Experts of a small language model.
Size: 11 layers, width 320, vocabulary 16384.
Below are experts of layer 8 (counted from 0) of a mixture-of-experts language model. Rows are named router (the router's row for the expert), gate (a neuron's input weights, with its number), up (a neuron's input weights, with its number) and show model dimensions 80-159. Each number is 500 + 40 x the weight over its row's rms, rounded and kept within 0 to 999. Numbers have three digits each.
After each expert's rows: a language model's description of what the expert responds to. This comes from a sample of Wikipedia text that the model never trained on.

# expert 24
router:522514533518467472562461486538514533458526495473551518488491476531423500529557491505529550537513509509492518464527475478502451425424499516436468500475508490565490500489488511498439479400470462539521491507491438429583552471551507470463445516
gate0:489489440466511478441438506495492504499485510572537572530489552518511506523461469467492547546537487468492535522455505495457479496446456494499464513493536451497528430531557535477462468543464555524519549527471536516461523548510458452453449554
up0:502587473483460483556509484564484606521600466489446515487511560481408554493471537514527426476453502540536532509512527517470480508495502569462506538469456468459491513476400527469454449557480487456528536533564539549495467484493490528515456577
What it handles: Line breaks ending infobox list items (Builders:, Operator:), and copular verbs such as is, was, are, can be.

# expert 4
router:514500506559507517426479512512543519439438535523518532547516510562489547505479542437478512490452502448448491561524557501466593462466466462489566457525579513466503540554466474480493480444481521502458502490457517550523492483496516427506379499
gate0:499520413487538463412507530521527521474453475509538569546484534519522537559440404493582482499591490525457466501521518475534489491450488455482540490440561463547501430474507484526483467443467406417559568482522476499485440455523580505502506495
up0:526512496511489525420496520538422509528558536508517498457467561445427467470500574476413516489516505507494477464467546532546511588493449440422505579496424477469464494505541526547468515494464532504546596444450506464534463517482448454553464462
What it handles: Short common English words or word completions after a partial prefix, such as long, back, water, st-iff, w-ool, b-ric-ks.

# expert 10
router:517450515449567499465543501494533458511558527489483535484407497498465553479498456519474485533425462451535481470467495524478519542518490438426521486495457564441497538547494508528520518535510458454537497462503539467456474516431513436620461570
gate0:515413521509514484536485526460525491551510539569454423463461507487445500575520527500604504499437549477496551493389511487483467523493494527530561465529472435515546531497495451476465584503521477468482509452399496504544496469438453529440398414
up0:522529518524506524492423509478502454518490491432512529445458523484472499534504481495418465460549482541492467547519540538463525432475517471530560422428552437490412500566545529543513549518485516494462486520443528497495497480518494422522429467
What it handles: Single initial letters or short onsets beginning a lowercase or capitalized word, such as m-anga, t-ent, Tw-elve.

# expert 27
router:508510527520589482534535502510483474409500548578473473458496544512457422477531507442546519542529433486508494449522548550428555538517505458524521560504486538498498444519479535572432539443515527481441404528489554539533493489488481503528409486
gate0:456509513532507476475508433462543525541504516513438581498545442523531441472533445497479487633571471486491473522504503474489474496495494556536492438434502455541508529497506520516519452437505534534468575530481497539550477429448457510445436561
up0:432479503403505473427548461477439458574512507577496474459519525486476489524537493496468479442552518516518581463508452516509455520518467450471441514549490540461519476504494561463474497451483549492442474523490496417487501497460455478502502511
What it handles: Short inner syllables like im, ud, ib, ab inside words such as animals, testimony, Auditorium, plus nouns like town, camp, bank.

# expert 15
router:502504499436489517443529450474512430559520474470593512447466429548512492460558462486480474527482438497533510480478515504439517492466504540428526588483425563510518471471443548477500424565466491546545493408545555406426472497466493478545512500
gate0:484483614485555438447502524411458487516509452474443491525523479534462499469479472484464498592515505540469543526502505503443525477460493380508519560519520493414460462495495475451518449540488509482455474430466460447465502498519553508456513508
up0:491448476487510579462546502506435447481557534489554485493509510494549478523541584517412537515509480489499421484486525496517509492507561564537473512503524534561523539448449438475457515463559536488400496511518493522457434420447537508460483452
What it handles: Word-initial pieces like g, b, c, t, often in species and anatomy text, such as g(anglion), v(ibration), B(esides).

# expert 22
router:547460509574514468492426418543527557493481562484506497501472508516515458445519544548488417522484457489488532450507511508532521514563566479598432516523535468473530503495475479474547510488471516518476502522441523510458516539511494498441582423
gate0:519488536520470485521597483487578531411447560476438389439500536547543487490462525539475482489534513448536518462487544530429562480524533555552528497471466468428528502527508540473585528527496479459478522412480553487488478502454500515501481532
up0:465538458472422508492519404453523484484509526528435515554517578418444428529453558495535454514489461514556449477394562474516481526501479388568525451486582508529543520472543555461481455496447476550471534511525501486512507501563525436548480457
What it handles: Opening pieces of non-English personal and place names, often after country codes in sports lists, such as Jo-ão, Fel-ipe, En-rique.

# expert 7
router:507470496481497532488432519481468507491479472476453441543523481445474548395484532545493511454511574524508524531450473518426634450517501519488530506465468531529519551422500474498485526520547452541581521501528497520530482465483514524479464533
gate0:542516533618529501516438487478488606394504534480471486493483503393425468499481440503459468522455520536485459496541485481500512463500460557492430507490499525515493526515508607525488480468503541403371523440484519439507535500515510525516479539
up0:485532534577517515476482510434509516512499474487431534551483536519512448486510412540485424467563532494520544412568514510487460436529473488517513506518465503512430497490539530469467453481473527486482498428477485469427526419542413467498504500
What it handles: Numeric tokens in tables, stats, dates and IDs, such as 100, 50, 26, plus the equals signs in section titles.

# expert 9
router:478452474479474537456540461487576435493559475490468530533505521450451564437503519519446426516458474497496532420541528552430459497567447466554483499478491570502517522501443540451508551488495450501465506474547487458441499499517529489554510472
gate0:410522463458471545580582514545481511576516485517529503510496464421512497485517526501512481461456521559487493570449445579467533486414490466539488433507400476531467574489470507531486449455501533493495480492563442509526487511592511537500633406
up0:529420495486532489566441520435500561509522504464529480521478502503593520477537536519482532456520509466445517454425554452564462514484508444529515468533467448638489453530492532507518555482487546563491468527463489551529464517526511570430479524
What it handles: First letter or syllable of surnames, and some first names, after a given name or Mc/Mac, such as McH(ale), D(obbie), B(entham).

# expert 19
router:457475547474379505430471487482534441616529479562448429542508464542580461550491466512566494476502490534532510586507526542496486481437489486463527486489572584438448462525480521476465523460506455560536531575541569542483445484507508521507511494
gate0:389427507501494520519488481517477493484649457502512532456563520547495582523509543513469498485522485540563517458493527525449483515491464485485438473546552512486506471482517492530517486591469527509504504546516507458454530494604458460473479477
up0:481542593408424464515519471494490507513612473532465519496444501540476529548523449485495461521504554519514554573484504555511506463447571548518451507491530526537487509547482549478462496476513495487498401456631557538495527484429522484503476495
What it handles: Ordinal suffixes and words like th, first, second, with career verbs took, came, moved in biographies, plus table separators.

# expert 25
router:473530492539455532532577493454479546496473432469479532532464464516456609499417490522556532450485546521466479542521489536524550534433473441566504517454462401455516480510544488482524491504492473539484438473490444518525499468586534506461465473
gate0:484541427488422491530521494432533494517474509475515536471497478440479579472495523489486502503548514503450497458493552540472466528484533442495577493459433505507456577505449443552500499479587435466512531500593517511493485479543513488526546520
up0:500526451482552481502533493525515494585503523498509514526492453541496395529429453522433497496495541485583405558460543469526616508508487522513558479466437456485524466437523455420545532473487408494435452449437526495481517526481418493468501491
What it handles: Middle syllables of Japanese and Asian surnames in tables and credits, such as Kaw-ah-ara, Fuj-iw-ara, Yamag-ish-i, plus table cells.

# expert 20
router:433519488539545494549471451443451520473476478441571497491567496444522474553473514494441477455446512535492504542570486546444506470515497477524511477525466483551498531484470595430456485461476480513530473454518437482425502508555510558498498478
gate0:518560514528526489436466480574536466479491571545508415405553555475506515521523459552473548460463557538487434502419488457555543448485544453532477477519434586527573488558472534505504471509506528535482551462504429510539464441533495478489462422
up0:445455483442527518502457496432548461439507525465462505569540550512511463467531547482462486512497384527443501511508475519478464491537483410537437527453466486474477551591500459469478487503534547449554545506522464535529529474545509563546484579
What it handles: Punctuation and unit tokens before numbers in infoboxes and tables, such as (age, m (, coordinate marks, $, semicolons before "years ago".

# expert 1
router:536482465525477525506488488484496566527550514446487559429579451435500403505461529515485550436547535426501476483483520444485560513485585528462438473526515447482491546550580519538519496483477552459465547515483447556532472494469504534495536462
gate0:480541506472583485557486491535431454564477477497453413553557435461524446473484573457478496492524566514467518453501547495487471482536430417464470478469489490495469499485502568535564538518494502513407466490505495465427482466476487486495532477
up0:460484501528518473545523540573501559542468501546480530463503543488545503482514432599533523476472497488491476480476525501511587510592497539435485541511546508456447443587503538427549521492542509444498496517501578370481484570507509486563542497
What it handles: Line breaks and paragraph breaks ending list items, table rows or paragraphs, plus language and nationality adjectives such as Greek, French, German.

# expert 8
router:499510543547453520442473538598505554449460504517517452513443538488555469502465444477481425483511504436476483581491506425503465445476460526463485468472539575514507487546529517538521491507488496479554529460505453468539453474508441502553489458
gate0:486525421455501491486479481428472476455513535465553523527424466532497473546491456468425476523571468506528495470469540534542498480468502516502482466506434465485399484563503529438526548475511561530477538566532467510505460490528460458525538519
up0:546490404482431545508507529464438444445473560482478438504495497463488451570489541485510489465519442497493490431536527565483461477484479559536543488470486526480455456513443552524497414562602485553509526497518584481508442504540482559455550482
What it handles: Articles and determiners in running prose, often fused with a preposition, such as the, a, its, in a, on the.

# expert 29
router:519559555481540523504458503483472524496492463498522474518558511474486519507477485494489537476571536529509515580459424422524561516456464494558503389445504577514528564437448520430505473455523520534525485533530525549488506474506520573493446504
gate0:467521555542539473506535503508487519474473520505478457520516433509488528486534467528572507499524505514422505468491504462479519484519510531470564465516513486507453494521481488490524514463556507523543481468497523544396513508575518430472451506
up0:476545502487406537507515494507494516490495482482536514537509588487468446547512449570573517505491551525452528568458521511481459489522471517543431466490558599544533520454419448497529541470477515455518538527529532444450488538465473656466497518
What it handles: Later digit chunks of numbers following a first digit, such as the 016 or 980 in years, decimal coordinate digits, and reference numbers.

# expert 13
router:505533553569529456488551498530466515516523507501487464504520432469518468567477610482444531488519543536416436414546465505419481584439576493537527504574458564573495498457508549499440496535536518460441528490482504469488471540493533479455479544
gate0:502502574486507480476598551430499527487505488454492560486522464468557501488424498408457511496567436457536468525428548492517438552514453525490543399507495490469488555459544558509540476467479562521430480481440448494478530500561517436439476503
up0:513537558503513548507496506544507472468448568520430412497530423475415506484530552506503393542546429521466565479489503534474504556487471466534517471461532487436484496465496489515512464562474465497454495418518480530507509491434510549448517576
What it handles: Prepositional phrases like in, of the, since, published in that come before years or dates, as in in 2014.

# expert 16
router:534449472557466518561497467535465525544518459493514543534520488466498573451486460474469547496529419506492486458557488519514545575488553454480518511471513523537506547492491425480503532506465500455422488532539492528477487496475457472569442479
gate0:559499510518572506538489504479489538505474512466457532476447512519491446503454540489472494482434508492485481483479473540531562503506504454467457468503509477496430516534506488525538556481479529538478575491555491503506444484475520479525543536
up0:564416413530514590516567502537514478542486486537570444479500509515531485492454499422566502542480449553544501443477531495450533546532594460490561500450518442522408481544527521498495495496503526502499514531473473487513473554499512487536521492
What it handles: Middle pieces completing ordinary English words after a first letter, such as L-et in song titles, s-cept-icism, ref-resh-ing, plus verbs like look, think.

# expert 2
router:489501484520518459507515540463483524492500458519522490474560477557469518512488478458511511541511466548479452495517501483484423472517472562481504494528527432540519507476491524501558544577513523476525540575500508511538554494510436577451517503
gate0:542490512505554478606498482474523539501495455570498490511489437541519537478445484507538443498438511552444478511445578428500514468532565426487494501604564529406474492500453514595488478514445514472447544593459535548505509457551497550441452542
up0:499353494504455515514478501474490433494531526538508474543570519530509510486394508545492544507432529513553477482477418412549487558521447526484488417518477511520491487506415573533480506530521515499565519490460521532559505592462609509461439565
What it handles: Full stops closing sentences, often fused with word ends (ion., s., ing.), plus decimal points in percentages and section-heading equals signs.

# expert 6
router:507466537464486487494484427499509477478444505459546481503470507472527437416518555505490413538474513452542515447539481542519500447484444484503547528507515449433528505480492499485495420493531420472491505462504507490449500559450530377475549470
gate0:538490520470500500510526478489493491478469478490457475534514453449538527519517576499560517456468556506462546500530498473530502432491526526448545492554527480437514583436474491483494500453505579500593497475529520534489538459539491508475445470
up0:490498480398526550492440501502539483466481561546523423439530495496469518474477479596591470542464513497461530523506541516444456515433482506511523487576540482492467452504495457517477514553464558422513407525500499501515448437531507495620536519
What it handles: Word-initial pieces starting with s or r, often after a line break, dash or preposition, such as S(ource), s(ailed), Ro.

# expert 31
router:475546505558530536513532510511527448544500533538473514501494530556515524526549521498499527558514465506468561384435460532522475518488459474515531529500554429490453430442491484536397496447466431482408506526519505456501495449443458502524418545
gate0:519449547609518479474425492445537477530514556497482453513341476525491442477535476497581554553592534490497473514464499516547442542506491507512489516546510451544512459543492468464500535488448524529443486553493523525502521431506479464458501531
up0:501517452526475529403535495544489543529576507454535423451468493540537491597496591483565478525507515518539508436486418590575457407491504532498567479500539536547485567496512498519506568433512505506450494537516541512532475541544537437492481454
What it handles: Inner syllables of proper names of varied origin, such as Lon-er-gan, Aznav-our, Breck-in-ridge, Dever-on-vale.

# expert 28
router:550548485484506467535466536481487517531559519501490468535556539509477619538533455530545547520441569458546541459489537541462535515462439508534583454515457488576510510505534456505465529507471491514472434481579512477458573538530520504480461544
gate0:510507523508471450469530524596500527534533472524466459528544528475538493446463522497539536440471500491547536550572501513486505504531553437472369510461563480500501497534414515570461473463529558445545441511550447469499472479474502490408511431
up0:519498460516483439541493482551608452519465497421449533501559521492493466532499482474465558524483449482471489544524526538473446512545515464503461469498532476468472468527521511585593497428509431572469483518461485522497486499467444500584502502
What it handles: Final pieces ending Slavic, German and other foreign surnames, places and terms, such as -ski, -ov, -ić, -ung, -ev.

# expert 0
router:567491525448547487541459527466456545484476418508537565498499574498512585546517521538479442504549511493520477479532532479500551514543456576571505444534454438496519506422498443523517572483481600519514488493495472563485511471454471570529518521
gate0:486527516510468534539562519497538536524561566520499471467565496435544568449532479522522474425516537449490527498492481567485469509574559507466537531497569478495461513489480437476548520425502527540486536617566558548493553549439465543526481488
up0:524565473511544480532451505525476601501534451426459492535432517505519508528490508484562487521569504500505505472511489506529546423584459591537496497481474494465497470522505488554552523483567527511449439465387553432444530486552451470501506472
What it handles: Capital letters and acronym pieces in codes, call signs, state postal codes and team names, such as SC, PA, FC, WMAL.

# expert 11
router:505502487559530479471413556466436583507538598486433505528565506508472418495435546512497462419504531486548522502494471544461489478472565557479462483491518519496507528477511438550540494559460470463477533526517451551471530465485458534508498450
gate0:517503495444445454512471501497484412491474520501478539520495523499533438456548498508550458520507483557598469464487494526506510421500475442562481471504418547469523529467380492445469473446527509514509487474452516443480525515593474532569435491
up0:541481523447564606409458497496519475502510409619518454509530500507492487456445454487389509486491476473450570555450521513450482497469504450437491500543565535503493522475508507445421476534479509462413497498478525483474471449526528510498541526
What it handles: The first digit of a number, especially the 1 or 2 starting years, plus single digits for scores and track times in tables.

# expert 14
router:545502506484487510548530505474504514498574508520525453447567521525405522473446481515491523500463512554433508512439464438485497458526496546450413493523491435563549493467484494471534554565503525498507460602526501487603527519522465549450494606
gate0:501509475455508592514480422457492639507477479486521488497472479394427514544466519444564623469500499553485499538500396405502521488525453527465437438524462492565517477525477512526535559472485465464510372553437432395558553505510554554475433467
up0:497562478505544462483480519444470492518522455511476583460560508522539430535488522520534448552509458515556582515507545488542547540552481540475476498421521470517472463501498541529492380557437528443534480550489420509509457490428492542594523579
What it handles: Word-final pieces of Latin taxon names (-inae, -ia, -us), word-ending periods like ation., and closing parentheses and pipes in lists and tables.